Experts of a small language model.
Size: vocabulary 8192, 35M parameters.
Experts: 64 experts in each of 7 layers, 128 squared ReLU neurons an expert, 4 picks a token, a softmax router, a shared expert of 128 neurons.
Training: 423M tokens, 6452 steps.
Below are experts of layer 7 (counted from 0) of a mixture-of-experts language model. Rows are named router (the router's row for the expert), up (a neuron's input weights, with its number) and show model dimensions 0-191. Each number is 128 + 32 x the weight over its row's rms, rounded and kept within 0 to 255. Numbers have three digits each.
After each expert's rows: a language model's description of what the expert responds to. This comes from a sample of Wikipedia text that the model never trained on.

# expert 19
router:140107178078109052186108130126145166111103121145161109113136108129121160151112150145112103181143179139156139149129143132191119107085071087111097130128152146129103106195103114091103101122113142108096126154094150159124109124118168154167087193117159108106124141115117158072184120057075124152081075100168180159084113137157152189151149091111153116110114152088140102119125160123117108124134112088164135093155082124103124182143190122094054115193125094146118145120071211192121127115075156105051072189142195118105161169130100177164129114129135152130117135118129136070146166090167106144
up0:047117140111104184093137148167128162125163138065095068098085218132106115138118089203161138075110147140125102153125092107148125147139115183130105077182152181115158112111171082062120127134089117119070106153119114154190147127111097133109156111167169153047106168095024176112097157155094137113138172107129129128157138176109129122081128189109081170123191110129136111130126113072122131093148108152099063164052084093095160112130140119129119134140143133121133142131149125144101086087139137135154138136116147127133119082096111160125091161130041136100129177135130114162109096125175165131
up1:118126147158094117180135142084086138135080199165074139146147116154110158066170137237154129162130129077166139181104120148120149056140089117151129145119091112128153164114141093119140182130142155112122118078108107139105097090120151067134090113086085180057102105179139142109152143131179131145142126114084121110179170155129066130154136170226131135131103112116066103096131188116085119101159102173061165086150107105144122153118105113152102091074178089178157098160096135180145155171131134172100089162105141097168136119122115145131109151179100153115147164148099176132099087120120147146
up2:140130075161173114138133134085117076145129118125160147086173143145156117127182163155137087120106126129093080088109127177125098101098096101117161136159126074128180164138094122107070096110141148119128191146114126158156079101162127114180170061124101050142139123161152103117104129143139123142113127133140082103145138191112173123132076087140112038139111110109135143143064130128070120156138141136139121082123210083183088159204154099118177191115166148164145147073146101120143125110171146086085094145116128072150119133105163147142126154087090203102129161150102167158114122113142229095
up3:117140094160097120061154131128088152106079179086123095135189137101154140132114134125110110094134104164125078133143144125136189157088111178074095115111186107196085118157110131099169134168103114144163103095147156133139150119100095103081131056095143133109171163118115184132115165113130137127167176080101110182120082123165139141112137123102124135130083166122102148197135114168126126246087128167166087132167092121110117141164132118102129131106171161095146200080166153121145122119127075113148140108120070169160067150174127167133036118095103079106118122165045119165140129144111094147
up4:166138090178173129091135194092106110151136144125157173114130141097098098106162185114149111126138106144088139097117098165143140133103085136134161110125178083199143139110185108115139039132105099140113112152134173089124106147189139130123126135096069112127143161119172129114136091125092090120139120130083104108054119077120164127117157085130095111175084153099200134200150072116136116179112179117123097043104094193196223141152154120098170147171153175128182158157119056145143142135135140122150148147138107136154166118127178177149067155103150135099158145143096144161148091125133153114
up5:155161102140134187165120161118118030135082209136103096163085114143152139076113071137187151112141150118105099109096131152118102089160130139147091080096118188083126123067087101127162145121139108075140147098131147108128108142094149113102135109154110143127088121161088053137139098121084047159108100137135135075191138157042102128193152101147145158167107098114158127121164133165162114090144160124123149139117149098151167178102084186131113145138148130132095066125123108144086145087180067180156092140078100100143130128114152056142135112179091152109132136122086085097105086083152170131
up6:136102128090101154145110168102102129163105101195086116126112132155143095119117101077089124089172115120105122118106122099101150147133088118145127077106158238102128114090173173101094132116095161192084129131136115138133165103140163100147170149168092112106091121092149124112130178133146130113110141136109110139161191097048136145102131098069146146108169154110173138076122155117171150161117138036153092091117174108085155070121085070104098148165042148102102104075128146158106173148113115185145128183119141099141145164109072143145125089146093118083125147158155043116067160086122162134
up7:136169104118103161140142115164166123166144126138098120135161114145171115117142151140137107122139140120230078169166173063123139232117137089141107136130134073160149090177066115127172144095150154088128185135140079131084122173167105134122150129115140143185081122079154150144089133139107075138145138117077140150159105156172099115082149150126085171106171057109170119144140097112089208085157164150187179149106074152081100142100175132129129077156132117118148191113141143192166083126124090120050132144144148147151100141140139163122134169110168147117110058126093097138141147152138078122
up8:152165104103016110152138112192153164121129138120130093133132108095143133162114120113080085085157138142153092127169111090188136166119125159152184122150145100157099096074077142145150184177159135118129131211100163137168105097151196139124099107104108179101094110091142109126132219152156111105137138149107129118115073103094098093174194134159090209081134107126141106148067135170154125130145149103129148117162127117080114174122103187102095178126059131163146144114131135165125119129118150133124128120160130143165099150183103177104115166141130189153060131137078069101116145121101144186
up9:136166113104125136112118143127072106120129123139200124076114107101139117125141110111134147139119059117130157099109041057094136037154124139075132166128150194115126105138121165134092164091153127172131129137092118091125206093157131129161194126129060126105171131075082134125105106151153129116135104132127147126170104094098133089189147131095187121104205173133111135121176116151135088102107079090108111075168136166138113090122152169084107102061041160132083167122116114074110097136098143094129108132105124141123143116101143101141110118141151121083164084108064052146106059114120158176
up10:144154122114189132088112167144150148118169194116145118130159131090104174093167044138120121117127109120103045103110155137088124118106073094179116086136141190098162088125138121127123138090095109218135107056148102036099163115109125111102143142109085079174162114136117087109157115114122161144135127160139142124113098118177062125153130165077100148153166153110102110130176141161179082105092094166129098158175103159071171117173103134127111110132108145164092159113103116116122091102129120150107084109125156152159112168137134142131082144095092187078168138122129073163034170102090160088
It responds to: Single digits inside multi-digit numbers in tables, vote counts, years, addresses and percentages, plus number words like five and ten.

# expert 10
router:163114147157143120171209116067116061134158169142086147057124144114134148045164149161130136150150114099156132111105108090152102167119130103156092134120124068193166175151071146133167082169180157153077173142161142079104124126178147129155086095171137127145136099154080100092086140169182103120145068161108079175136129116181102116081143138163144096143101108141200141123146117153126141165152113105177159107161109131139144165116132110128139098109123148124154178153157193148083145097145122104052070155110062119095119154116175150069084129145144167115160123097076114117128128101129189138
up0:104103094126095154105175111073109088134156152131140139155162157119126124133077120116137162101129208126141094122130118139094097096154161059160142125113144134095142095161127105114145140107171127062135087087145175128103146141117133110104138175140160172157121139125147096120098137089047051162105159162153149185121106134163145114113185066179130156159056104192116147147177152130185148171121069151189108175118118151157131113108119144138174138153142106157157040099141088067107146139141079114157132200133108144138126115190061139122106138138118148084221104146162150100119148104165103180
up1:097118086127090159160125108151088143107078136089112153096096125126109118119114124160162147119146115102145150133139095144079135089159139146167147187103098149136181100183077149122140127141154116139099112149086173210161132117119122097133120148108116138139063163144180136139159094154182140132179218153101129091145178094116090109146193102116164127082195106095057146116100125117171125118098120137128170113168206108129140097041080084086131132063110193169142107136076145124169145136092145082141103117093111096108148198063139163102130112085134149132103147137157156197082127114129073144
up2:126149099129108150108111088154154176116153071144148117167112111135125131163093141066078123187095067139122141140090119139111067119127082103119088099119158114068147120132138167141142132165088103138126101107163157147091153063135170181140095146101105157103131093168141080134137164146152143129109196069160099114129060088127147196170152095055138190114142084115132164122127087095182105039082093142133140134143153136135179143132087191155121102195152079213107182129134091095146145171062136149123141104147132132108105163162145175125160182140158110130098162115117110087153146156170140132
up3:087143138149135184116114137140107117143180089086121162175106191128117081107172136138095064117177091139114152160127067096124143144098128162095117117102123103083177115141127089113103097174119162110181146157139154106152069128147117121112142146096159166123168183087104129095108127143110128127119118102184124084087161107213165107164074153143128116144101123173085076181164118127158158097126179141088154068066181168166144124092139148106113121069098164115150131153160138160142116044122165132131164109151094178081129084098145173100119111101036098143154097138137146183205124088132132153
up4:094091142095104126064141128113183130161138145127156145072166091133161165122061129173169160154126101126123077180189165095123174087139103121125128163097157121062139145168135041098086127137086129145160140114117141125117213196131117086066129147140127066116120158143063143109159146124136077170127165154157147162129097163141107126088133114117105162151104119171114106142118128091117150115126074131151124065204142155122110124126146255073153086102098137133137180114161104182122125122112140115092130114119154148175169158138099124122148136110084127097143163140064136097058122133136110084
up5:135103098073103152071140169097172088150066132093158107107152127066152154146095100094174144172140069167110119093145216136167183129128138154114123132114160128088132126117144064134120155063094161174153108135138104116134177180141097122155082142109122067129144165123126168115134163111101113141146161159115163143144110134182129156089082141100072184140121206132079156195136114149092131114120103156160102163179155135104107060142138209140140102093080146120118174102143095166082059115100180153079146111091134164126132145168137093099137120136136101144066115172063157125128129155109092134
up6:110106157157095089114143125138114149122175152110078061098112099133137069155164147166109094111114108161083131160089064125118120169084098114093113132109067120139112153190186122094189123128138128149118095129079113123186100035160112132107125117122092124150097163118178117179124145143121133092114134098170120085062105132125186153125108186173113129114123160126181158140162070123106142125085119089079059107116128158054127141167109142129191087111139093132146151096094166151137137112112105089085116147147094217131095054101144162171089147066122148076133127138103104194117108085144127133
up7:145105105102132103103177127146105093112112086080038107116135123095132080157111137120181124181115167155138113154127122127132110177132070158142075127109140126142111120154105181139174171178119110095068149097086144087118157108073144132139069115126080148132170162107114099101105149114124168139081152105110118131113080059161104071091149122154147122188129155107095109157075165109161109143109105141093139123085161136130097079093089122167150140120113178076140132088142146127083136164081145094228108182123091211150082082143130186170112131114104103081180197130157100161136106109106152076
up8:126119098135074129118165153124081133141089157058224185161160075131148143103090110148176124166123111113140133127106178118106081154082103075167171081125111119126158172087137137111063111134087166148191147069137067089134133170122170109166136158138136114102124159134144154149126124131089134185131146156107112104151113136136106126131085106128137123078065113080067139165124166116147111119078155133148103105072082136126141093161119177062148167056183167135113152115094093130148077147135147106081098118092179169148074139100148157068063106145143150109135162107098118150076140094102072151
up9:139168163078139093138104132108174124106138119150144122071099111096186130069092132074172161148166069133184111118104163081172195161156132150124183117131147104109138094118129152108130163108096184087193099105111154104095172086090106122085106172126117083155143120083097103121100074164088086067179123062156190082134099109076148098139149129162067188099088171173106114152137102149150157077076110149156115175112150133107106108168134125124137064089105136118094164121102114122101117135096147115083113111159110160140133167106084167119103090122122094125054102105164130116155153192121095148
up10:121093167158105119091168135099186123098119106145161079087093112111077128220151141084093141101143170167096135146063171156158078094152111129094129148142120130154134155110152113118164120136176165186118135125116117111158137078140157157111138166149171108096118179147110142111120116082082046113107163120114218119068130090122073133106086065128101138168114143158135107073108129113150106077110159144141097130108151146158096173127102141162180159077199098074099125115079089105164105145128138103214187120152067115075121126123124082147072114129151106174113116170115114122124161108101088098
It responds to: Word-final pieces of surnames and given names, such as son, ley, man, ly, plus whole common names like David, Smith.

# expert 59
router:152111136132154131152088121092114084148138071151153101148163108170177132163131117099100168121132113171094161154105111206149137113101129094139097153168080106138141079158179112141079124098097097087062074069108073185117123108096128137152077072155098147148126173158148111149125114151058105089121092102171141132174111170136108193164065088095147127156109079097218114125138087133060147094111150169142095146193142121099133111067078096161126132119143091153099118160108128135140117161096202137128137132185149079111135168111148101157161162142109128128075169156111175154110184122137142094
up0:121125153068116111126146200089162083120109126125073156060120111139171147125144181106143104150146121135130108127117137104184156201105141073149137131145161126173125172210111091092174118121172173086141136097131139145135135128130099123141119124134096107126134191097174152117104100114141154184123128135113154108111139132170095137158148106155114113184109094137140097122140075142101145097170166157157096187130089157120172150147157163126182089114098119078092189153125195131121030114106162164076095156119083180088077133112145168139099090047158117119171081200059122172147153134105131137
up1:130120149099134148129153114143134167152132158187125132100139186161124134091135142185106148162169122136153128118163097092100091095141163099151085088136097108129155130170102161130161126138110140061094123114120142152188123155131172133127102119146158133142205151146108086168145133184149187109151200063138068209086113099144142150089104158160153119083089169170088149142093119118139130113062111150103077138220140104211173139164168186114097169129129104162118084071211138107114167167104143156077066148112181099137143136126140137149111117144116177141145190087157135162127148141127124136
up2:116117147130085107157116104108102169136184149159142152141130115142102130144174046113072131084058110150082126118147139141115095147172130143129122122151113127090132098130129091124137162104134111097148190091150072145142076120102090064233132157131098112162103134102131186121156168126186129127124140008083100063115121192137116116080174162158132133059117141096109119103153152113102119109134121170098114105182080162124160117107130134120178158111162103139141189105133110139164085181147132094115148088134107117077084114137149141094064099150080164131161199120161169152079100106094137117
up3:135157132134101120131091186106111112136128079057115144118149102144113132114089087104104129112079122176110148085150122179170192162068142158184123081127139127112169115114141164080143076077159145166131125170085109119118155126092140161059176149134134128055125119131133034176097072124077167140133114048084105084169106117182145146163144117145131188127089108127152052084128093140130147138095154098081137136110113193124144092079111122107168073134172174106143100135133166213127142144155123133164111133125127098183166081103092148141141179140124169104147121099160106142128148133073111122
up4:115109163102094099107134154109111097134136112055073164150104081162093096125133094138116171125144120116136096195166171105175139070058106109075093124154164102138176144135151125102109054142145184095100194143081135107172091181143081112128130114135116130114104107144131099148176114116156173129147123096101122138138206075139063104170115150144192104099163152088103112100191156123097133126135108165083124122155146114105173128101154132144158126164102078186129094070076097160121095101129144132107133176156101069107138115185103143129134183200119085155112117099142156132128102143186177058
up5:097116145159097109131160153093091152156079100106169067096135184123115166115096137168127144182174098149105129154171100165117150122142154127142183123235106126158123108063140142131118088101085161130117120237122121142106172163090149048085124104134128144141156113155135178183163113163141120147147175113140143182097137097134099152108081160077157120101157104159152147092150096062145123103160110151135149125153088134125143076166143139089167082100141125158117179092174128103132144117113114168078138105139156125133185124095146121139151072054118126133164192143068106152186154167122106179
up6:088089126150111064170176149137136134123130141115129109046140058129128133148157206131158096144138147125150074107093083138183122074106097132097164110188164122170176147120128115062148087151139122132112149181146094127157077113205140130188155105106135098075137142134162118112125175111133091167121140124075099153105128205128170140123110127118063112096116129115150100153099125152154158133121100112177100108136126078164122188153178136094160183134149120148186174094106141162187134113150128061118146144112135112209123098113061129067131139168112154117142113170101146170112098063181104125
up7:132083148092094087145144163081102119125108169098133082133119079095121141136085093184136138141145147107131125088149085137154176104184154118149145168140092165147094116136135129109157204125150156106127128123123134099084129109121113136139094141145149156162142155132140104128149205112153093136151145125114168151055086153129136155132094147153127201074063193134101099125155116101131062199088141138171062143182100142129102146086158208157042090134082098077102116125164118162130159076107130211129090142149133152115135082125137147150109049190161126084166126164126115086156127098152131172
up8:142142149103137114120137135165169135127132147154118089173096123049120116138138224129173130035104153082132085099139137161155120135112135123098164118151093110172147101110157164122190107126177113087139091116071137109110177084137158143106113096142119127155110094148139119158193161124130166138159086125120085111075028096141069118104160106182186129127131120163179210178142107116118116103151173106112117139088118124112150096102117131112084153109153099113144169115136097129159131102099131079183174131137164161114160144075125231104149118131195081154134149097123113168147115142205164113
up9:097050131101145108159149162081134140120099144164061135146102106139161141148136155156200129133131130137112079081147171153193099175137099107144133127179125140196194146157114083101158047130163167088144080123136106137083122090146123082124123114101131153129101178086105176074148135132131135163151151106130133093160087116149111134125154061174110166135095121145163114145147098141109179135156137124130089177166109128053151056168128157156137131122083167177151095089175134164124088084092113119107140128056104172149104124116126185118097175099194107131159128173080163168147122128155165197
up10:131078150085141132148141131138190107108137062121102120143080189153164133143092120149126142107148102165065121141094113106152132158118143122125123060151095082207138165076059149160115138180119148088137112175103161173140079145140179142137127093182110145139106103161113127106096146111188121114122108175140117109149137048101073118166208193180100136153119141177134105149165055121109081143091088125103154194079122102124141099129113133138151083116095121108089174088170120106133127158086122103073133206104080104111134176103133148115142141165098126156143137078088202106133110155106144154
It responds to: Digits in prices and scores, million or billion, units like kg and °F, and word-initial pieces such as cho, wi, qui.

# expert 51
router:114190106075112158063115091195162161082124096150168102091156145135120177157105131142088189153150142181093109164111131157138083110137184169071158090152170176087144108163115147117118068100099085140126053116107111151183163124114123158154156179144150161110105127105159127084103168121084134150148168128127133132104081130151163093060157170120150166128120121095088128135144140114071132130107081110125091118087082201114104056189105138113104139113062147174134119126120114090168151130157101073143172105150147144173169145097079065125116177149151145136114105125183056137131127107125111146
up0:114165192145131061175151147125129093133146095159124102142196078136194161070147073146155122121140111103179100175141188108083138137161087100119159162102117112148119098121090122125117125103165095096146130076148095108064140118105093085146196147160135109179128111126139150112071153167142104174143121131112114065163134136134153099126133119186117123116097124108096140139181127092110123127157161104083131120164107135083142051132144173022168121152158179074199153096152107157141088163148089114121118088080115120080179114105140155114069069111117142147172069147121126098086136116181125121
up1:081097122105175095118136160130134141138126085138069165123121068089084075145124118117147121143104113156203110102111106120164141155138074153082115127157140174143187086119112083037117096130116109102095124187109105127174121114147113144173153118118124128076121159146093145131122120132084078096139115098146079065143152180128146113113140156150123118087182072142155101081130047111097079107107105121091129116151058140109150092165171124091100084145121106112087164128089125159174132101149131121125014133141124100147211079112153142092113172117148142102168158144099110150068065144134134186
up2:098102095137148164154160135075152163133079206128045164144187125116130191159119147154118155188116114151130143117074101123139158096128103137137138179196135052124134133187109135150061073141084144101112122108149136181130183122120142097164067132176133087109168155108160180172144133151140135159142122127140121118067116135135177114130067110105109129118126124129083069184183088136134112192136114185112097120213161114169133084128179154101155081147120160176116165126142188164110155151113154130106104119123149169152175167110164111112162106120146110114166116096133146168159130181183156125
up3:177119122125116118183135151089130145168116125185112121124137082123096111139112141104113115132122126088148099167116158104106090125152095096123126078182099129109162110180143063102166118125108088127118143177151074066133136151205112104119163159088088148169105204170092164154152117101144115110110149135111102070067154148166146108132117103150144075122170139071180103156151108127099089146102117070116192113145132138102184119178142092071084135120116147111093152125124117112133103132077132074051054102144154068108143086119203128154148199139136121091148206089076124117125066121096146120
up4:083084148122113132146107138126146165158150166097161151139139141118111149136112107211127140129170067116081121071091142149135088148162128126112132145189103083113142101157155073139114061156100161100080152160124123091127144082109130046102125146138087057177142129099127109155109101134126144145154115169097126172091122148132172150097176096086105173213096134165084140177151063107132150156109154124093112144156154087114144130080124212105176127105115196167095132127120105155179085144099192095098131153122130160158117192119127123080133166084158188108129123122164135126078104080063145085
up5:114115157114118115156097169164119145137185114100111156133163067129130129128106131139089129187121145134163154147157154091165139090097136123164115142135143135119086131192143059064108147102117142139127136155112147144125143122078166104143209156154154094136136078142105080220111134137139093110190170138136176133111159153136115151161103165139122143199123107089139105149172117167166144098152110124182143104135128095112132096146168126016156111132171191136134159138106087111128150091134134131147049115142169056068134147108178116120149061186079123124099101114047103106064114113068165118
up6:083100123134167071115163155164073135166136146134146158177143117132170133132095116106075117114139108121069159095179055164085112125099139124091150102117139169186153130160088124041093080112170084143118173123185148134102202137101129120143126174139096178079181117141118145121150141076124145146163152142100102101119114160151141144186136156146203119131076159150126166156073166083100095165086112120122115080144111110107173088154163066098097073082167144170121121106170098109108153119199146132109148090110096160125125130093105157122082116126111150138095137151156189182112145092140184180
up7:126140145098078118170110155102142163134179136084127159172146120158120124139103089081087084171101089149104170149142146143111123130116096111162147127139154156127115142169114141072146104115160147135169135114143172112119122118124128077144107128049120108211085160131155161155100046123110198098185146086122172105108082118153125136147117114130150079140121131125119092201132127112164093155069080167122237121139144077158120066108162105114145132081093127115077171124103114154116095126087075149105081162151104094171127159146192190112141163105109077126186190113125124114141079144093101065
up8:160101136131087123104146121129057138128145139177170105125142083144120115120056188152175103171132106204153116054109126149196137067104170098132169177135089111127109135102147103098186089105120157128129148157133093062111179134141140122108147114125154070151181078104139107153105117142114086154144139130114070108131140201145159135162129097115222087103113143144197175197095156143156100149124154113102141162104100119107137143187099098109095133152158102105138133077098055177129150159137145131131109129153131145179154107090141151085160109146085176149140125200106150155093155104167180156
up9:136115104148098132137130142131166096154154130139160091051152142125139116145120114124104127109094124121131066102114113154136031145067184140128098129108092107179148168213087099123131122127168123144070177156137104120118135085156110076128132170063167120107133138187109148127094130117116056111106109139220093149063100098134099107141126123155102076208075103216102146161159176105148115111078152170167158124173148159149150156180148119116125094144176136175139122100070119135131098138117109139100155110143143137148047131169144113119075155104136161160147149096145139157142151215139137128
up10:132113118101076175189112111120131080115144114222060084114122108121155093116193120098089117120107131093084081165096171137099087106092131152183167118173153099104125165136103123121118180128119094108110107095170137120142111130126176145143121067201121116089132143086140133145134119155156114136142164110120147134117146121149110154183136167176080121193119132131134105095103107106159175126081129165107128140139162174149163167133130169163148129169163136144109181123117132174104154113137184097054172170085106123133129109104078101087084220111071186117217120122137115067115069154145127088
It responds to: Blank space tokens starting indented list lines such as football scorer and lineup lines, plus table field labels like Votes, Website, Coordinates.

# expert 28
router:124136122118130120089159169175072124167108132143145082120093112138123186076107122091149177117124136119125121084128192208162075112172167155129103154118094164137146138071141131005094095114128076142104115101194133089173170161082126098104121107110144139113162116134135135179101165077089111095128159107115146120092105083104162211161177109122136097153071128112131122148113179142080132137117101106152070102073133147139194144126093142150108123158118136153133168085133113117160148144162069118163133131154171139149128088169118161104098146113104133181055065132125111106095052139091091137
up0:142090111146123070068150121092040135200173088127132151105171140167118166061134115144168120154107106151150116091111145155100079061124158140171126174150106150101143122073149135115117138158122106101145118174150169235098176139103103155147165132127127147071064138122140152201134092037130120106112144138133133135143131133129141118124093211061156136056103134090122121082148138143120133184077142163155118068076133139144123113069131124071114085096120130100170124131139130131110125092112097079170112117130121130133182098128159154119139183134079122121123110110105112097090086111069126090
up1:110151084166058173117124138126134122114133069108084104125165116144091141157143104095090087132081182100150098142175096092109126178106140096162128151087104114132136180088139156156162084112135164123143125113133129109108186128115131174093116118131115085126079078141160109115060104169076210194098161119101109121145138112179145051173107119149108075161162119149117082156158142102105145135149091083166126170113156118166095111128123100121154108146130093152172184115088168175119134168095066127077124120120108171148213097206122134131096108053085133146163113085156097160148156149191130111
up2:121123159089098178134117134112136118081106079121139107139116119070138129179111202105150065181108125099104125087131093134082089143080160086184125123135114123154087160187071128129144138107094128128100100095137193202099128069147172195145141075144116159137119188133153144093131080139111210118096194148212166187138101122098145157105112182123101117125109133154121091171180133173166102160068123150131122127121084123091113114136147110138180125111150113105102134161151080103116115111095144182157151123093160185162116128141085081151098142105101105077168106138130136172204132111122119078
up3:131124105092068065157170122139121136148134085160148171176073130073136111141124139077141129122132137090120163087194175083163080087115113106134072081195067117134068105061103130151122132124114121154139118160174155074182162149183116118158169113124130189112117102122107167169064103072116111111109120052137113102141190126092130163064126139163116090120100137092107105057131166120107138128091152149112085110161176133124148112064111105079123081115128124118050134086086142099125144184063135142137099084094109134144085126086171136110110137134118104136125185140117118177119155140104101112
up4:050081187055148154079157142090080149148129102105096117081095135169110087151072087163083164155087155172171144164179142125151121122117111131106113130141147126130094138182158118085159146161093121106111105143105079125152065140155086165077143164165182185078124128123093167201069096108140138202133181105114067135122090125136109181124116147120073124102123128115154128147131124126121153144139123129128124110161138065174155145115156092071163126105092127086132129057156112096164123136133081141147136085180120097175154108156139157159162128117164076121110186137123149081076094133097175089
up5:083151118174156093157154112102126129137165112127112095133122118101138129106129113126091114084087176153124075119156172156146106159151128114144143157163101093121146164144064190128103158160131145089226148154118127090114101124142118100127147138125157083077109119092125125117078137092095157127125139112074096169114125131142167094136083090097108149186095082109089145218082148115057176164125161146100173135145073059225055126121081139124099146104174177090140143069187159170101170140092106103161116116149087157110139097123121126107096077069104133124119145164087089174096102149147108135
up6:145129112127156158175135141103103136128091148170159142111186182143092139112083109105181132073115157156115130078132161087119177081144107060150110126096111118108142122148099052095197161093216171164087124193084151103159089108086114133125135149133111109135139129106068091166122140143135124153136140166203104113163164137184088142128157099121151183116140134088116135092137102194120089162137104122192139138160175186149175116093113168166090105162138065203092095119107167128147112131162121111146125117155133099098150171161139075100146143168106158182120151141101124113144093078153088195
up7:121102167090121124206118175126147068107187159071120152118146198091118108097151146056161111106119093076093123092139130114152166148088130105133141138117100186100115092148117153009090152132128148156154144152158111146152151176131066147147132132112155125170146146111072123108140094087087146141111164145166136119135158145099158130141113132130097100119217152143118154104128140124154121110135129110147166151112116115080170146223140148135123181163099144146068181075092181103136112093125148121116107174067097103146056119085093075071094175083113171111129096129117136118123122124152179167
up8:125118184094139194136194123096120116153126172169096103127138057143166052058128200121122119116164121159109169173139145065157108100155111177171158111115143118098037120167121083113167115130119147149097134142143090080130153089171124101104104075135085136150127135121082128128170176177122117103114102132120175099128100128139091129123133087115125091174123102078134106117059053144153155112147103092043146084150145130132171111072104164125197141125154164178143138103151180105115155149129089065105131096151141145121097111148106129137147133171097150095148128154067146071070116147120103098
up9:113082180115161138165159122107104146136135155164132134122094155108156079118169146190062128062108160107175131137199143123116103118153105109173095160118121088130103155109086125124136177103123165118054174130170077097167160145090141063146119105152100137136109084114137177217114141181149176138146085153135069139166107140116199138116165119119119127133090127063157207162139099189125176122158096116197091105108179160114113117149110152083125172091077134114139160097141137122150151137134130207138095128150139148134112175108165114126140124166124115141134100164167113169178061091155138184
up10:134114172145186104193151154100133095183125082115090140100137081093140166118125071092104174144169118066201157154118110155150027147180143121133090097148163090110122125186171166101120149135070135060118067147184157105164130145183117076127095079129133159125115116138146146147096142148156118095151124097107171134080190082146091143112116146122119074122145121107106187135117137141107125111171145141170153135128090099081188132098141120129128118162146012163095190136118144124057113140131129112143085161129079125089104153172114113103165111168116158145096103131106120160114170119159115130
It responds to: Heading words at line starts in infoboxes and section titles, such as Career, Personal, History, See, Preceded, Binomial.

# expert 44
router:131171172118160118081167159168163125121123073094171074129140102150127154121118141167101185135114108151100100096116134127126082136162166128068121114141076144063131155164140132077081117180118093133154118118141112076107117143156126112136146161088164120174147145135183119142179135057144119150140162167085185178118115116146136186140142131123116126193063189112093095110103164161066098091173169073148158101083100129104151118137115124120182123153133116125150096193084131116064097190084072153120159118112134095129179113217123133139142135060111063151109085114169116090149135094094109109
up0:145059142137170143178137152153118127153148144053129199102146124130138107183141160170118073105145172143146147119109110232109163131165113091149156088188141103165129111182093166129118126117121121129104114152122087116127105153126106159137143096165097087191052116113067151127098081100126191168100071134151113122163121124138126109112117119129178160102137152123093099148122144129094106117119150089106147128139126141169140115153162119133156185065150114145168108130116125155133113114161077098153034106159110114191129062144116044140147211165136144025126145133149159094147142105161145154
up1:155105163084096115083181195165143104115076113190126100072087096121128107143185131154129091112184148140140107102101088181108116195159151154145161046165141124167152120171132141116081102175142142150118083115194085063125168092167135137120122151160116151104107080138123167150093136096132111105163115086118150122138188080167101128130178136133125131074110126120126145097098128201159131172120111149186081174142094110107134143147107120112116077146148189126213178154164156155116135159164095146140130155134123119200123177118133174108134110141219135145169142194120122130144092153147107115
up2:125082154140084126082208131150106138101162131116096089133119052089122140096136142138074107057190131151099131111089112170155125131141123137064194122114126116153113133111161162072130114155107149164172106147128106079186149099151085152097180155100163108103122115095096155168144161117150094134132098156142106067076167127147162094132124077171144180083127128101101156136067145137107080197128138064136103119152106125107158109109109131107086128100160139031167146163099121169139134144141151092119108084141042165134153080106096166134072104131110065150135132158155071147069097112133150154
up3:126123155106087168157140172153134090136124148114071108171076113079146100165094161116170139100147125118123118137119084167125157088130126167148148092147123121152130198113108109101118161211131172185120072141174140078148119169112166165185092122180175161153152148184096134131067160143123119145182169120104114174154145142181118095153091158160114108047112160123077115058140105101166190178112149115127115155144105146153094125198204158106145140150106082134169088131162135124078121150166122125114131187091126099120156094148112111023132109142133075120148098142155109141126129064137125143
up4:095131113164122148142145139079160102111083159125067093139110136170127100174115154093082126070119126090113155141167159087133116133143127103126080117194110162150190135200170148085134164100131131109119128117146133160142087137137119041192123128098088104058140192140108222109108124164186134126151172134095113158093131089107106165154095041109127111127124106087169150170116138121086114147133123097127148154130125117077128134166105103138076130120103095143098155152146179109078089154116197115117114083075111104125062138188136086129154125088077094146123203103100160159113153101095185149
up5:073071082117205136100195157106091098150192092126102152176134073094106079093167150156185137085152142115081111142095183149088085126134137149099142098111166101160169091158171131158203084111136098132068104150128135136089152050194101131152138118155068113121125143168115149169155164073158118147128153132111158105149139134194084049128139136140088113141104120145126127160141075193096097114049105104108082153092157075111162110140112129142125138134079153165104133113109114141133126132138111083093173119110130132109177081114127181121081141097126130100132140124092182119146144112135118068
up6:154154161121147096168133137124138143136136148158146131075148082117097121119129162192185099153160224090124190131102063162179217122155178116155123117098155135138142147119116100127106114178101123159104161160151150109126131137125121100064095132161135121164133106129089168111097120094094174090157165059143112146118200146124108125161157136161117141148110132129097087055111131155114148166176166138105073128221156122151118134100146154102108152103132187171118117113115158174120144129160168088108157079051139115096160163139087160120088144138201190104081095085091120165124139136190155120
up7:044109090102116116072157163127114158164155119112132106079106168093099146136096152181091111098120120114118121091176126073131086162181145167201165129121103073119117141134164139097113126170133074148163113178131087113195131081163160104147161149083175158135151139146159129111088079093163098159110123142109072098122095108169177129163107170091099141065158116160174108179087140061143134203107136087133132109166113157105151119103146134172168189109079166136090146081099157112139126157136144117085160089126165126148157099141145137084153131062175077137122146130158151104174100100120186175
up8:139148078124170067114120147148087193192136190120118129114119112144098152073131130110151069135109133123120164122121136140219133132099169125112060091067141116132124089131107160096099155137165119150105180114141213103129128129132089124088154118170118131156118135134137150166132096103071103143142101149063136130075125160146153101160151103129110130168107119124095106096071132096117187174162125191200120147125105181071140097148117135086172080132208104120144108121145134133099073120107104068166072093199124150141058150149155125093099103141143088107147135085182076164132088150127158091
up9:132086138189094096130120174141162167140142123120129135162116061069123127094113121118131117141087133131122114089144159109211136163173105131137156083153114124188113087185147085094161125162093131135140162112119138108150112115139168097089068192140067090120140152096142148178133106131123127176137124113088136100120116108173164175143075128135075167129084088163104106194114159084120144148121101106125152195141116165125148144138136150024145041117188145130183190125114149195098127101137118101047105130123131184096139139115077180151140155145125136028114119147129136131139153143108147149
up10:132108121140095152129085119134094153153132150140171115214126154131152190119171087155105128073117099108126119085171134109119095075111086141179137117087160109133127174091171098131106183192092125181074147142157109165181145142108161125168130132195127141152151127139096191174103109117116202151130108073132151120155135190147140132106082142161117128094166142072059117133170123170165105115057141185109143079155123061175159115087102090089130140025132132135109086105159099145142118167097135151167135119125138091133164136149150160132095113169174199121116140141163107169154113096110105092
It responds to: Nouns and noun endings for durations, positions and infobox fields, such as years, life, time, season, Occupation, plus digits in statistics.